From a checkpoint of a small mixture-of-experts model trained on Wikipedia.
Size: width 256, vocabulary 32000, 67.8M parameters.
Experts: 64 experts in each of 8 layers, a sigmoid router.
Training: a variant of SOAP for the experts, 550M tokens, 4571 steps.
Below are experts of layer 6 (counted from 0) of a mixture-of-experts language model. Rows are named router (the router's row for the expert), up (a neuron's input weights, with its number) and show model dimensions 0-255. Each number is 128 + 24 x the weight over its row's rms, rounded and kept within 0 to 255. Numbers have three digits each.
After each expert's rows: a language model's description of what the expert responds to. This comes from a sample of Wikipedia text that the model never trained on.

# expert 15
router:129145150099177118124151139142074118097150123116129145172130131157103128103154142110146119160080163114137154131122121155146117148129095102102129094121111127111130139119109116092116155078117110160111090144139081126090133143152126109134160145117161099099106133082094144129070126129126192112096108100144107102139149149099134085114153129141117165132138129118175073122100085131119071150096160119141131122167152142155099136149182100123080128168111110122135159158121103130123158102131120154111157124092154145124116151125149147127172122153094110112122116148118109141178118153121098112194133156137123120155152154096101168111137129143127169178159169146124138104124147150158153099123133129152142104107149123138127129090081124116151135127149155129106145113134104160138146145144119
up0:167134113127108071124119100185098176143117126141101137121122130108148092130125156112123152109095147099165121109117117121140109133120137143075123151137122153126138089114156153101127169154116131169151135160120102136124123161104134105120174096110134132151126105135126116113106134152139106112129118144123177137158119106172095162125145142164106107162133131116137145131100099119115092154145137087138120152110104139123106116105090099155165153148144176116153153107115124111100112128175156176097114143135144149135152088106121137160134072107140124067110141122186106149132073139131117093167172152120139165100146137136136139112117128159141125153155148100160159160130243147116095118137136119144123119145139137136120122097143136119119108150149087104146165147125148126145131140140137
Description: Words in education and career passages naming schools, degrees and institutions, plus their linking of/the/at, e.g. University, graduated, bachelor, education.

# expert 20
router:154095115095117144079115161144145132129117112092076151163117132151135096121117122113135122116078100136117112127169116132135119143108151082151122123110116113144153129119124089104111125111102055142117112116120097131113146120132151129152141199154124160137065117138166142122147182116103099124100082136150132133147133139083142140147143142143089147113143145176127133134143098127154128107140091087123080109090164128095134126141129097155127110126119161147155136068113148140164148078117159122141076159085094107140138108143086176139144133143177123100132149114111127118111148142109131097151116120125096102163153166112149136102146165142125111132120132132096148113077135083119123131124130124085130143112119142107134128095054093115129091145128119101107128126139104147133128119159117
up0:107115113144153103129081134106112162115154108105133114103139148148112108132103154130164093073095137131120116107127127155118127131107128120110131123100135154153124151106120135123105137134096113132097119100131132150134094116137102153106161135139157129131123170135152146115143085124082106133106128099145092138115158107130119176133139137167114092144089140115106108075150175104109126098116121148160164119118157155125116132123113112136117121121124110104087137125164149128113156144171102166141086123162168134163169152115115141139131114084153187133089113080175101185139146123189074128144118154074093116103138126124102084146119093128142128136133112095089109150090090141114165117116156090156106137119122135137131129105127130149114148133150171154134099094107152110088140146184170
Description: Line breaks and leading pipes opening new table rows or list items, e.g. in election results, filmographies, match reports, tracklists.

# expert 31
router:096142154137085075106102106175138120089132112104090116127119119113142103115133124094148110142071139153110119122140150159124114145095108063095151099118128100162131175127115154126139137168103100117152146118157076121135125121140136131167120145112154126120145131129132135115097134119121125149069092137143116127161111170075114103099128159128120137096136146154146132130127125165133105101132092062113126114152143173126099134137122132163100165116128121109087140089111149112120117069143117151126119162097128121099136091171163120148177131159150156068147143138117089117146130129133075121142155102116110127118126110133143093104118096119092134117120130135116092119087111136127093084104133127161134137105163135136157123142084109146142158142163128117120149084176135160136138106172120
up0:138117105118181118137107142096095081105155134095138157150154121087098152131115122151128137096104138167160137119158114160084124178119140160126154101115101127145125152106141141136162108113141088192132102131142122108115121094116143066098092167119105095108103144135149151121116150112132132116107142172152112115087150175101206140112121114134113151150119111114110145114137161131127124139128131111147118144167125102087110138108106110159119163141142124135098158096124106131130097137160112133184110138114142095123132163130155110130146095148129140096198154132132097103090151137143107100115115126112138120106153112169113123174150126135079127161135086159152186119146141172113114119112137137139162121174081104113164160125145120094107112132136109089151131114133123119134114104129108
Description: Sentence-final periods, closing punctuation like ). and .", line breaks after paragraphs, and == section heading markers.

# expert 16
router:138130114104143138140128176111136135110174106116129153179138163145140123127136146120154094081127134090127140139140108137095170128105160110146127120144168135150118098105111137145118108126133115140134111139096108122115149121100148131164161156150120154116086107118150169141147177133072121141109153059138128109096099142085105132131126109125080109107154155164132119117078112124142152101091130136091156112103136180125145160114118102187167091113116171129149109107104145133132163115153124155130080112092147084148122121117089136127111104145116130125128122092102104152142147139126125100143135133163188113106109151125072126095127121106125153116128109134102116089104108120083157104160123139114109142070167156132132120136056116128088098117109141106142146125170145154129106137121127
up0:153147151117139128085112143094133101100128124135153112130113122102126182106145112153131092141123102146170083098104080084128143126097119159169094118116113120158080138128103117119132142108170121069156136159118139147103138114156117122119113131136082136074121103125122141114105101177103133134116099144155159083116132154149127129098097161135103109101146151172100114130144121085153152117116175115113100094135131102101131137127161104135152144115136161144138109133114122113150106099103096155106120144171134136102179131106145158169136124147085084145165142148108132102097169163153153122098137138104143151144158110107071132122116084102136127162114171188107087146129120133120144154105168116108149106135131182129132121115159121147107127119110097124152108153130160130121091123121102
Description: Pipes and header words in statistics tables such as election results, census counts and sports stats, for example Votes, %, GP | G, Turnout.

# expert 13
router:143116154127149101123174160144105098100117098133096134135110132133144143108171104121116084138126112080103096128105167083058146183085111115157157111111133078147114138104118102122119150142069080128141121122122137148131134111099159132155127135167133142110105069112093144093160116142145204142081122160149120120130107187134135058093159147102097150127098165159139141165129122132100139107135144127159124157110109159150107115178113103113085110155157121133141145125136139132187159096151120157147130157119108122122121139141133159133098169126146094093131117148098100127131144131148098149164112162134121114152114126143143126149143136118139123118140156160137129097111148129113134130115133150129129108104151160153128112129101079131142138110157108131181131115127106105133119126141149
up0:130174141090113124162099102101081130081120117128150129131127100119141139118145122129138132109116121113121160140121126100116153197119149107137103119164120131105154089132088180092100125097095102141056135145100082123122170088141080130118139141121164152143121165109148136115138130123138145153140104095146138133114167133202137135062104132120108124122132152135138091125157115148155116165091121139104153122118112145110109142150129128097138114136130132134152150123126154144125181124124157134125111100145090074124103126130099116168170117113164144100118103140130122098114094131148105133118113134102098109102093107119129074082105130118152117130127178100090110118124125151085118135151115155073120104133134128162153083128152140118153097114161101126187129126123114116156117153125167
Description: Common surnames and city or state names inside names, especially after New or a first name: Smith, Jones, Chicago, Jersey, Houston.

# expert 35
router:169133134119134139103160161139107109129146088133134126148089133129147112117158112126172073130108120122110116138114139138113129146103123106121108118120134130157123120127115155093141176130120077112110095140110120106117127130131110132133100133159131079129104147097137133129117134190114184132096102114131090115099113172080094101086111146143114120151124137139111102139146079114135102184105105163121139141101142109166132148157129122147085153168093083111122138100144100120125148083133121130157125183081151127127145071131138147112094163169155111117115069116138102161138118142136100112160134084105158104146182167107180137100155119113108160142143150149122092157091142149143144122149126117142164108153149109132165112145110134149133101122174109126155121123127158097128090134119165
up0:122150151117132127124164123133107149087118139123162106118107119119118125113114099098180116150161126145122135167118134134101132120158098149147137110097105146101132184180112142106157128131122155141134149147077122165042130109118111120198087116129125143149120145111142130143134161158139146147069163129189108119128129141137126122099126113114108107120159129138174136145090137135153125142094110130100155168110158141126131133111119176129164179150139064120139090119158136080144165151154108159110125151131112102114103110118153125117099127111167113145106134089185114128098096150082130116112108087129163140134137096122144169136106104125152117086137131151115147125113126148121139126153122159139088102131131109104161160111134104150155114126150130097120140100146129081139116181104108
Description: Occupation and role nouns after a or an in biographies, such as politician, actor, footballer, player, drummer, midwife, and lists of occupations.

# expert 29
router:076122133107102107132123102086128081109135107140109118159168142162150097117125123102149089096070129102126129169190128090090122154134099071122111134127107106095130155136113138110126173149141094112128101104149098107154142149079130144175137160134146144148147101113140125162154158136139162115127138119167140131122145169086128122141121139166099151096119145106102108163120125172148165118137140167113126165140120147106117176142128118119099112169132142123116162124146143141126129138130166131163126121093127122131132154164126132111125120151145118076145136094122101167191128155158093094100086132154151103138139114203107152124143113105123134118172175147106136133136144131141116137160124125155132101118159149116134113164077125142138164125186126126144154146117119115141118115146125
up0:108151132159085083140106141134091160124137132117119130115122111115193118105121121058134111113096137132173123129150174117192117162129092151139104093139152130087079104091156114112130136154127134155115140081139141147155076111135143141144127101159098150137130128123143106135131118125103116167129141140123150134099163121113139159106113179119101143092138160117101125153161138129177123140134101157087125111118096124094115131093118080138095147121147128129106095130134083091124142144126129158098179108100127103109135113093148148124104192153139089123140122139167104108121163135136130093138125131138117114103145142143100118103142157109088091126090119092100127128141161076148094101101083103129130121109123098146146114156141144103099174174122146124113103140129155146116113114157140
Description: Past-tense verbs and action nouns for movement or change in narrative prose, such as came, moved, returned, released, death, development.

# expert 6
router:122078145104123138121129157138120113105127099108111157155104113124151126096161153145123113114162133146110148144151100122120136145101108118109087091155144154162154113124123136087131174119093136131151154096128151123120148085118140135169109195124180141167109167109128109118132129154131157148080138144140123149078132118079164101119113132130100150172133134159100119139134064145089121123091131100139166154158123159172146155125133132120144107155122148110110157112113115102105120108102137198131153101072118130141117141135102118151104139168151119085115119085148095100133135126154128111101104156135131116152126128130161128145138104129133148117149134174136104107085122141056139120136153116099109139129120161138139125156094160162132139133104082087105121140163177147139110161154150
up0:114108161137123189112136102151143102158121093100145144153056110128083157110151129126130123133163133114163111109093110135104107113104117106177126165119144138116095172167106153133137131146142173115171117114163099121173145120122113126118096147090110144128077168103136125151153117140123145100135157115150113142111158170124153108134157086134125133160120166117116117114132079092110094160142120131147139145127139138120079092124110140123138130107143126114125137126109130174128132138146102116090131109115136196169106120131162122112077165103151137160087090141106117093147132110131096140097130153091117121148124145120168115133146170132135109125150140125129106080104136123102156102164185086086136128152143129185125129134142175129123113115150136139155113140119130132144186139159125
Description: Main verbs and auxiliaries right after a subject pronoun or who, in biographies and sports, such as had, has, made, married.

# expert 58
router:130087156080134130116112087140144119134146131105092147120051112139148123093183169103160102141096126125115130156134134157119136146072106087104146126106106068142150163135098147142101133127106113129148109141142087142135144135104166138153187136124159144138155091106135146141113140139123149178085092131106128096118101127083161077108126136104122140120147138156164109144129114123132129133139157122138138143166140150134104131137131124143087118135160163104154196063084154127139161100166105120134135145075130097114158124137115121119159127171157129132101129166133122097142117104151126149126153136097108136150110168160144100115157108138116162117138159168129117142099106133105095093101112141133154138103170155146145110134090123140147133116146132134145142107161104156138127125150158
up0:139163098125140108108107137116130131126095155088108096087146125151128130159124101087104151096099109104132100123134161135138136123102176148100119117123149120102094129113112088130105103158127133079134140121116140146140155175116099080115132188099139103099119115144129116173178142148128107133118127066149104175101136133082145085127115139158143106140175124117122124154140162141152152136127127101103117103113120179128090126135146082147121144092096163123112142091154151116210132123096128111089122127138127122164139123129126075119148116131148136114106133095157099141151133112084123119152164147116128149111189128155156152140091126137121143120096114118088162124122120120106111089135147186138155100119092176108103130145125135108152128110151138113110098122092176128142126127149129
Description: Full stops ending sentences and the following The, plus pipes after opponent names in fight records, such as Win | 22–3 | Name | Decision.

# expert 62
router:120130129150140138112143135107139103085134120095122151125141127131136129093129144109169096128116161110167173150133142133108139167104131086115125096099133125098128166128135080101100130086102167130130067151103105161089142141122107109140162141111154138135108126103124091146129126133083137125149117132125158110154104118058131115121151138104113108119133114136127090128134105140170083142110087155146086132143164162134127139107109117128105124183096144152107144115138145124095116087118118149115144116120178122125150096104113089103158111186127142122109104139138072179150103130125101112148115098156143076130151158141150117085152143138064144138129147114145083159086055112101146109133098109179170131148112134112140109129132115157136117137172123135097136133123140149131132105129104
up0:151131082139113093127113145139140087082101131129136117138103130153186143111119122147159152126091098127121123156171173145108123111132166110148160130153127155096109126153103156103110140128162071119122095120095106104088150102160132168120117131125139147120135156142112119105166117143121148168119128126123164092131109153126173156084138158111132124154140130120146091109092109123138127126139128149116107112130149097144131100093114130111157121154105093137131148125179159106098098131136106109165165135107164121132125089126116148098137165177140168145107096147134145137105111159145092130093135115132132102142096118162129116164106097100149111103114177103157149148114159127121178145171154135105142124062176121131102172173117117157126136146128165106105157149149111164138116073113128
Description: Articles and descriptive words about places in geography articles, such as largest, rural, historic, main, located, railway, village.

# expert 47
router:105102149148158094115126142136108104077124076128119133156125147147162109109156121141119100122103100122145132115179122146084114151106125105095122110147140119144178211121190133129125157138137102117118100125117083087107162156123155142154117153115132101125088078129169129133110128141123164162105088096122096103128123147103115089136129111130102133130118112128124138131141142158178122135118130126107152127149165143088129167149124117113094142155135145103167126080127136115136104123152133166151120108145133126106136156140140122123136143199175115145125088151135101110171144145125072132147151097129090151141135111152170147118140082136109129108150132138147099111112124138114098074142150121133108144097125142113141115140158119189165103157165133104117144101178137138141131155177141
up0:126154139171172079150131135093103128137122077119124138111200151131150153132139122125118143145118146150093182102136145125099144094151119118170173169109168090120115122120145118112170141106080168181182124130137098107157133137122123124132099106119121113138129156113144103118089118128140104174102158109139111151138144145137119151112129114175104133119160128129130107115132110109162121188123121117157150081116091150139106169154189081153137144145182142135091130128122153098098153139104153110132179174138141106105128151133133121134132150100108099119120131148149115114122149124101088159155110129170139133134148131118113157118133102087124137126160125168136153108132139074103132125113122127116165128116145150102157143157121123128175107129129108117164103138165137089165123105155101
Description: Commas, closing parentheses and quotes, plus is or was right after a subject in opening definitions, as in "(born 1950), known as".

# expert 2
router:103116149090117134057109159150095090089153103121126155147115141132119127132152136153117160109086106108139167121134130143100129129114114123072093120125144096137143182117132123073106142155071121136155091135124116120142161135141089130136122140094134155159120144114152103131111108173150118133121140105141118109131112127065115111132119116100124153134077134146130120127103126146163146146148132100136141167127144145115150156127091107125114097174137135121110167099132125197123091158145138155168127108108130124154116137151107132161130131145106106152119129105127099141165104180121108129143107184098130072156150108139122149141102110126141161128117148157106109106126095143151108112107156129149128140078124181171155107186098100127118145106167124132127160114163149141151104132156075
up1:158137161142138137159137133127097094101137107121116153133109136138102118113142133115103128074107124130157102132116134150145127080149126133096127131141110116103134155101114118153147109181107155172163126126109152131117118108109132172103117137136142135094101165106161077103086134116128133144115126131101118119180152092112147145148125109167121135134157133144119119139096116157150169101166120091153148176118159144158151122094112098085127127143143082187106130147140102135149067162180102129106099067117143106074135152133136131136132149123118139125130164122127077112138137161115165131171140125147108121190141169139146132095098143088111142106086100144167177143150147159111151094120138148118125148099143093116157149149120101148135133132158138095114179116152124159115131139125111
Description: Modal verbs, auxiliaries, prepositions and infinitive to in running prose, such as would, could, be, to, of, for.

# expert 32
router:111126149118129101120137115129120084109128101122090140157134140126111110112150147093139121130134094136115134131179149090124121136104128087137103123121181120129124159101127151145138110119139103117143145120112132128126121119114137075174136192178115152135126150098148140138184134117130102135124129090149124097138110198085115144117088119157100153115104160114146111104140117135146141078147144168124177173093153181126129161103102122145077161153135135102153120127080148149115127142146159127122120151129131126119114156141108118125118106158141124060146125089135115113165121158130096129123107125133153122159096137157154125086120155122108171093145144124144113134131145118127120114111136126138163105099141153152171103128044144141116135133184139102153168134118074115125083107123079
up0:128165128154161152142088103149170136101148117148131152119144136147087131136136128147159110127101132137106130116132144140129122137139126064159155109112133080103121121138110138174147192163109090170119120169085136146099128113140088117133106129170126135110086154101102103141108114118144127105103107134106151148090162145170096113120139068132100134108090138101135112124137115147092135089118108153100155162137117135126105112110107120105155097121160089114129135120130151085114099144157138134096128165092192149142179142094125090118143145127160133090130123126117120140120127145110136161088135136147148175127113117115172148087150077151175098141145109141146128115148093142160128108139105108162120106121120085088139143196102107105154126114108123133123136116174123130112120089125126
Description: Common nouns after the, a, his, their, often ending a clause: match, contract, battle, effort, division, evidence, plus arrested.

# expert 42
router:109070150116169098108174137144139099098134109137130127110082125145137129116139135122120126120113167143136151131119115108105117136069127080108095128140127072116109147118072098113119125107101103097120139119152091115129157132168118143148127158155125130080118115114119136156148149144126113124139091132115125106080119192125166079123108165138106122160108185133126143136155139119181132119138152123166117133169177122141102137115103124148120131130128123141117131095122186163139122098131124145144129125101155136113182107129108138117110157141114097087104105126169119146132095137110097138164095165138136095102089103137128121149110106126118167133152159143118138105103143145117168118171127172121128151117167100135148138127110076158143147156109143143089125149173135126097149143204147
up0:149117159116151112099131082109121124125160142181132129157084112114175150125122100141116092123116094135109133146085113096176114126129138144152100148128133118178135107149133092145154145101141113108099105111107106097129184141161117110127141099114116118136154142116137135092159203160141131103154115109109138099131150118135100108155132154154107133102165151177097155113146153147125108122135099143125100127141126144106080154147129135154185117105179097122085116149142118142118064129092100148157120085120111116140099155110122136111132139158156149144122145124132128105136119153161110124175105147115122126094141151123077154124150164115146155114128130163059125086114104134110110094128114078172088159094142121145127138144124151135081133135126126133087114095149122136120093156151125
Description: Short letter chunks inside rare or foreign words and names, such as ica, mb, che, ed, s.

# expert 46
router:165114144125123152128143116120147139124147084152105118144129109127118109135154107095161121145090132120154095152133114159154165143111136109092174100159156108132166151136164105119139147151139163132147120106148112134129134144157151071170174155134129127132136134117170128162150152136122146133127098143143131102140064133078133087109088141134109089132108154140130106104119128131086166161127154069104162154103120091135144159105148090140130123117138162072146160093100154155115122079136098145121151151112134142103170146133112147100123129145131146126119143145135118128114132166122110156131131158109094135122104107138188117142128130107151127090140169164143102078100139127159101149141153158093141092104095118119140085150097144115129133098153173153084162125132076138119090130144162
up0:102157134136136124118121137107128143120134118146070098130099145115146140109146091140124140129120145146130108135143114176172154131065136122097168123085146129155154094139168108100091113131202150133115137059119105131148150114119148147117075115148118116087110142126151128104110129130116095092178128134150128167103104113149088150153128119162100161118120156161093112119118110163103102136073176107150089128096151144167110118099101112113158135148129123075120146109160154132133125151147127176125148134114128126153151157149154143174122117131121111089107143069117131141098134148093144131091127118129162147180099138091129141129096152116130134108155130123128098123133133104113136144154140124132168086137136114152138119140166136098091121103154161141129153102148096109101153171152113
Description: Pipes and semicolons between numeric cells in results and standings tables, race results like HOC 1 14;, ISBN, episode and part numbers.

# expert 10
router:110144103105095137087125113167128146111114103101109143155102130134128143131130112088119089115098129132141156130150119155088089134067088117140115089141137097124158136102138149073102183149130095102122135140139106146121166106113154115130111136149131128169121123113142147133139130146125141128081148113123111106150118117115125089094089153114114123110130132149159126136134092093138106159116176120110131102161101134166095138148125119154103129129113141099149150075098149137161133117128110137173108176090111181130151119218100150105116140181187094157104140103142145116133126164097097126168145122102094121155143156149146128131133114119093160140142139165118128127154115131135089110135145142138132134106162150130172095145121132133110162082180103131149129134125135094133077125141105
up0:145140142073170124116159158149088099099161106082079142144095152112123111157143125148130113114143122121099128137138150119142153118118127182145138121181133129135124119092124173151144164156127101116156109128140153083107115112097116137139171144129087148128138113108114189183114117143147166121090158114148097127113147104139116133112183113122108144118160137170135130106150111137149116129136164138092114135112137099144132147156129106137104158136133145129151120105135109105148153117103111142157111115139167164141186130114133088172124117104092086094126131085103097102156133136100115154087153111140157151149113118103140142126144120097101151153122116143106119163142180128192138139088140137145136171095119133145107155123091145147123133113167127130162098080148133129073108146159099
Description: Pipes, commas, and, by, featuring that come right before a person's name in credits, rosters and country-coded draws, such as ITA | Stefano.

# expert 0
router:147120142078144149134175113136154080148145172132105149170126127156134160103159126109138106121081154156122145122160109123129150175112120065150137127098111078106161179108136128091078148116132109152110122115131139119114118138067152095176137142129208141126095095092136107100108156156094159140143147139137111109135118135065156109126111176113131155134118139140117113129128049115142105125134131117152130172179138160120140137114103135145125164129174178114117117101117163140137136094148154136130136141088116095096117149118096127143126138138135100111139104123139133136179108103108109123123136140103143118109108128158103149136142126128109154114124143144153123127093124115106154102115136139112120096143132156173117114129125158175134155112164145113152134133155150120152091128173143
up0:155111104132104097090105122108144101120166143112100146134123110111160109157140114157130166124136153157128112139130110115116089154130149113130117162094104117113076120103087165102116113147100123159100148123152141116124115056111137134132112125162129151146151113117131107131142143137116076129140156109122097163078112154140146142192131110154104156087105134138120120125156122079112108105144165108111140144128145155124139159092095148158095153085175195149141132163134136133135130096103186119136145174125127114111127123101140100094119099147141156123148111111154154157161097121130136085168142052134121124146094143138139128099110119129144127142129127136176113095097133130142195121115164136108148108160153123150110090106118127126108170125121086112113150115132088154112131121095129
Description: Articles and possessive determiners before a noun, mostly after prepositions, such as the, his, their, its, her.

# expert 11
router:146113185140125160080124124093110117113114123125128152146050154164134132105146151112129150137144133086181117119129145104149141125075113138128137093130174144116106153123155066163067155132092125115127113108088125119114122138129171118166138151138142153172129097136110102129140159125163164148110123152139107126150123119136160093099113141139098145135093149176149131151122127123143127114138155099113125140137127135150159116163087109145090090128152081110163119121136134124162162108139153110105133115106124116110100130137141120091146174143123113100120139150136091135135119175136132133156075141134144103147131132176135107103152114095128154122163134150130090113129153132135124104110088116172156125087107148139171125159116102133130136129155115138175154064153140151136087106179115
up0:116145159118129133100116087140101131088119143122127118157106137114141097111116128064122135106116122112126157072122103127089127144154101186128057081153117131148138142150178096113077126110175147119123131101091104139115150123089073126117130146136116131080080129111167135138144177159096118088123149125156134120123144139147109134177089163130165142101083141136127133099127173134130166122148094156126122125141125140124107174126114080106134125126122122122127134128137159114132149115123138131130086127122165172123184124129120099139160116106147097133129099161161122125132130118159131114133168118143140130124141145147138146144159099142153159147137093106161110180145125127169132147138125140139176095128089149159096074146094150161121150132145111122130153124110141164129066136122120
Description: Short capitalized first pieces that begin proper names of places, teams, people and horses, such as San, Man, Hitchin, Patten.

# expert 61
router:141104145142142108085141109098118141137160071154139126149111137144102123125124116137138153160147128142078119151111112138119151157124104160180097119080109137120125137130101097107133137119117131107142137127143106103138136133106139133179101152124131156100143122136147134123130135149168184065100093161116131091102112163108110149101127146139091086096124117120167098106162113110193104167121130089147114166088127146110112126111128141122090140171066166092108129103135126161174169114170187138117121172074121162127141096131146178132120115151117128121155100112141104125126087144155154088152163137128139111151110152172143148122185118137131168134123117113142137140130124140136134146126139138081134117138131154121144128112111112138153125147109141144167139132108118151118111159186154
up0:141139148174105130114113139153109113108128124111142128108115124136095176074108105111144131159122091140157096120141153129138111163117122118140175166132138118148166140144086141139139155146090157108141106122105145114120131093126110093173132122137119117138151149136139143098121108144131101107131132151104125103130181139108141125123173101141135100112155148084142099152127119121123137129109182138139132149111110083115086135139113138096125124116150138112117177109132158140114105150174182131115119171097106154145083166175112124087148157151124100131126163187139140111108136161124130114166138160100123047126111120111105112152165157155128173063077143132148148113110148119115149150112165098133148148083121138131134141093094160139143138116135107105149088155106154116122117121155181
Description: Line breaks ending list items and infobox lines, plus word-initial prefixes re, co, pre, non, ex, Al and in inside brother-in-law.

# expert 51
router:128114130151169098118142165154120101087144083102086142142135140135108131095131110089182147138117140130148109113163144101098144190095099089111156133118127122132126192142143074103093119096112119099147126110151115143097168164105158133141119140106140131145113111111141133166162127114158136162145079116160144116157149186116149106131168152152092102139102123148117148130118129137139142116140089139148106100147135161084131112115103122122056192174115165128121146146109115129134093092149090131109132145140108132129116148109154123104088138156134145137128148114109089118136147137141085146139136103149102121152125115143127108100142123129137119139140181134151130084132109115144145123161140146107116126090093165132122120129096129132172096113185143130112167116116100160115157100141083
up0:105131098120134143132114166162114117114127109140136119109117148104110129130125137100099113140122151141151103121150093168123123161103097124133105168078143123082096145068133054106150073115099113180152120148099128120128094162137113112159156077125104147105141156083101142132108179112140119142123102129133145111139176158134173128123140147090088126137155137127165105110108112141105111143114145159161150093139119117170147104115121089120124112135137127120126132131140110128165110070136133167157163122141085143118123144105119152132126134131118126108150103144085068114145134136160145188154142139168146149158142114102159153127152142140145121124115154121149135106142168109161161120142172126133083171085116132133116149110126144101094115107116083125174107113140121152153167104121101
Description: Place-type nouns and endings of place names, e.g. County, River, Street, Avenue, Creek, often after the proper name in geographic text.

# expert 40
router:099118128133168113113131138167082120070135049128086122163123128140095139103150142107114114154126105104103105104137154129066158142130122116116148105097152110175129185138135106123148167114132076088132133102154115145101143121125166110130129136137123153165129117111132156112109111122109143121087130132105106083127112148126134092113081157126077124106135117123145122111118134084119135133138113136147131118091118127115124127174113093158096095175142134148143150055116131122174139106100106160154109181107076125115108170162113127134055157144167125109114132130115138094172134110122082140121172117115113108173120125145134139153148127136122156136155147134141138111100130131105125115162160168127120117074110148144135095115129135124117107100134134123167153126127098125125106107147136
up0:127127154136109128117113103100094166126169124119129141166114136140125147145127078100101127146092158097120180131155112176124133123069094150139172118121130152105114164129113113130144147109112158130157120179129137137098123122132153094086126121136115173157116129118115183110119133130085059106148124120099121134121153146151131147123109142130077131134125134103160122124129112111114123095110157135136124116102141159150104100172122125153143129134162128139140117104116161118173104142105119129143134115094167107146100174200133129178131102142111144128142152118092153150117159174107089150118101120123061153119120132100108109145122130130078132154176133140144128125172090201145125111111109167128105117094128172132125156130136126107152113120132110111145090153083114144129148095146104
Description: Final pieces of personal surnames in sports tables, draws and credits, such as Gius-tino, May-ot, Will-ingham, plus Jones, Smith, Racing, Productions.

# expert 57
router:109125162144141109122154090142122107117112106135136158122140166108122113110153177099174088109133124107147144143125110081129129128102128083126093116143116114142123140115139115150094122129096149100108122125118108110128143117121108099163128182137131149133104119147137087178149177110114151146121096113158109129139087179079101111119127147131114128145134113122188103129125115125144111107131104148092171134116140149149104140087093112169091142154118116128105112119121166196117108107177124148129129152119141133124120104120123122111125124175097140093137145136139095131145106159103111143139099145118155112173105133174143129103147121128110142170163167100093060113093124135106149139129105157141182104143107141130183100127086103175153104153173138121133190096146110150134129117127104
up0:119108163122150123176086143129133133099167091151128148118109164119113146128120120106104149131122141129179136108141137121131141108133131142149108095149138128126132104120133149120103105134147109091068106131120112100131184109123122133106102127152170101085146102104113122155155139127130104158119116059093128123142121099087171135111115091135128128128138154143157142100124104139202122129112103108129132118138117099101109146112144129121133183165096071130074084156139133131108105163132111093144114123151116134123108152074134131131140133132129101118130086130158138122087105169134162152110075144064163138077082127130125110129126120141109161113112109130068127112113168147197098078111138089135139090147140123123115146134146154122162110117145147129115163127160149148141123122128140
Description: Everyday concrete nouns for materials, substances and objects, and their word pieces, e.g. water, light, food, blood, casement, rusticated.

# expert 1
router:108102148105135145109144090128086084151158138102111188138135193142112073108143151124151071108087121153124142178153110153140135171113107093128105139137138056136149161132103087086120113119104123143089155097105096118117104137107117131135142135133123137115079111119141119128130118142079145100137155100127132148129101146077072128116101159120119132133097132154146114130082107119128114147124084130138140172154152136100124149135089106147127116108100114127165176114116109147115156088158116124187132099079100129111163128114126142122120148191129113129091124137148090106133137110119086115132102177119151115140125153146086120132103145111138152121148130132143109118100094126113137140108120138127143097111136187106140134130113115135140142140164156124113112126170128102156109135169127
up0:106098113175123168138130152122132121116156116125102108140126187136117131087123147113095141114114125104113157158141137151182124084133111153140178144132130118106118093158145149127100171084129143156140153118076136133117113106130100131114143157158158144129102124099085120087144105144126144147112115114113165147128124158138112139120114155153148086130093152140159143125143157129137097126104104111126114138116152138157117136128088129153090148146094083140142097118103162126154138144146117120125112073117164114120132146109113089145120135154122116098151132132151117150117113101119156125131128151136030142152150138151124111115131116150195135125157148101152128121145147120125152097084101152147158139103152125151107145137132084140137129105212126140076132117152176177132113086084161
Description: Articles and evaluative adjectives opening a noun phrase in prose, such as an, the, important, significant, certain, common.

# expert 60
router:132118159125164146126108127099132131108127110118142121167138109136131143121117122139156107153096146121133152146136159141095153189073120128152108097125121058139138137103125100106141169139127093124130091146102095118102125135140126103130196131146153130115121135106136151110095147178095192128135106119106066109109137103057125130116128155130105168119121110140110080151132090149149117148121162120134082143160139136103098130149092117117139151146097142105122167073090131138127176104109135128144108147046138098149124123135106150158137127151168121093107121139152126134136134112144110074187138103119131107140137089120147126102150135152077154084140104131098106156097086114149131091104146097130125128138147154143136142118135163138176106113124126110135113127133154110134117126123128
up0:123098103157152184124151112120144115143133090216162087112148138141139152137100144107160117145135191116134129119155113117108130140112160142157121132114138113142121152109158150157123128112082160123144108134174127120123126147142130154129173101124163094126114120127159132151161133131166100131122137112094149124124105132081119089124166125134131057129180069149120171130132117123103098120114120139125120109143145147089145107114140117108133138115098127181129158137175128104127122137169144169134104152109085130124125116135144110167145162114145102158124067113116126111137148147125145130126148138160135119140115144155118146135169161142112132087098136141164141099081169142086112131151106117159141105169107119080110116146100140140138088092157090074162117142131133118099116100116129
Description: Line-initial list dashes in infoboxes and career or office words in biographies, such as became, appointed, elected, Deputy.

# expert 54
router:110112137125142087086145126140158106110129118113097133169079117172141107128138192123111151125110147158081111151142128140111121124115087106104097138129154087100125168098120163122114132118099135153138129165127125140104118143163142106138129144127163129137170131126125109110144116147151135154075122111186100095152131112087136126174158151148120158129078181145134139136166127114139120149146153086105133136136160124144112119138102101151145110168107141148163164078116139182153129135148150170141158131101109165099134132172128145144107147179145090143082103154155123100150100167136119108145111112159109101120104144142156100122128148120124190148151117158124094151117051130142121091111142095113158129119143139154125117135142115153128149132167098106131121135161131102130109120158130
up1:111135131079093165158149129135170121140194154093113147115158134106150075138129167132148146104094144131120123148147120122094147104133101117132195094123180109109111084133124163121103108114114123143090126120134131116102178111130118161145159133153137152153140118145144161125136148134136119176115161120119143140098122124131169163118085157156119140173152159113095054100187119095112094114153119142126127117122115118122141161124143125150140115141139138108179147093130132144112120127158148141130158104137137124092124136139154099126102140130100115093121138148154131104119123134121153134156133138132112089105106104113110095184111116155118082114111122091183114125145098118099106115155125170132120152115122134165169107092137163162128099129137136081139164127108112089130071100146129
Description: Prepositions and subordinating conjunctions beginning a phrase or clause, such as in, as, for, when, after, during.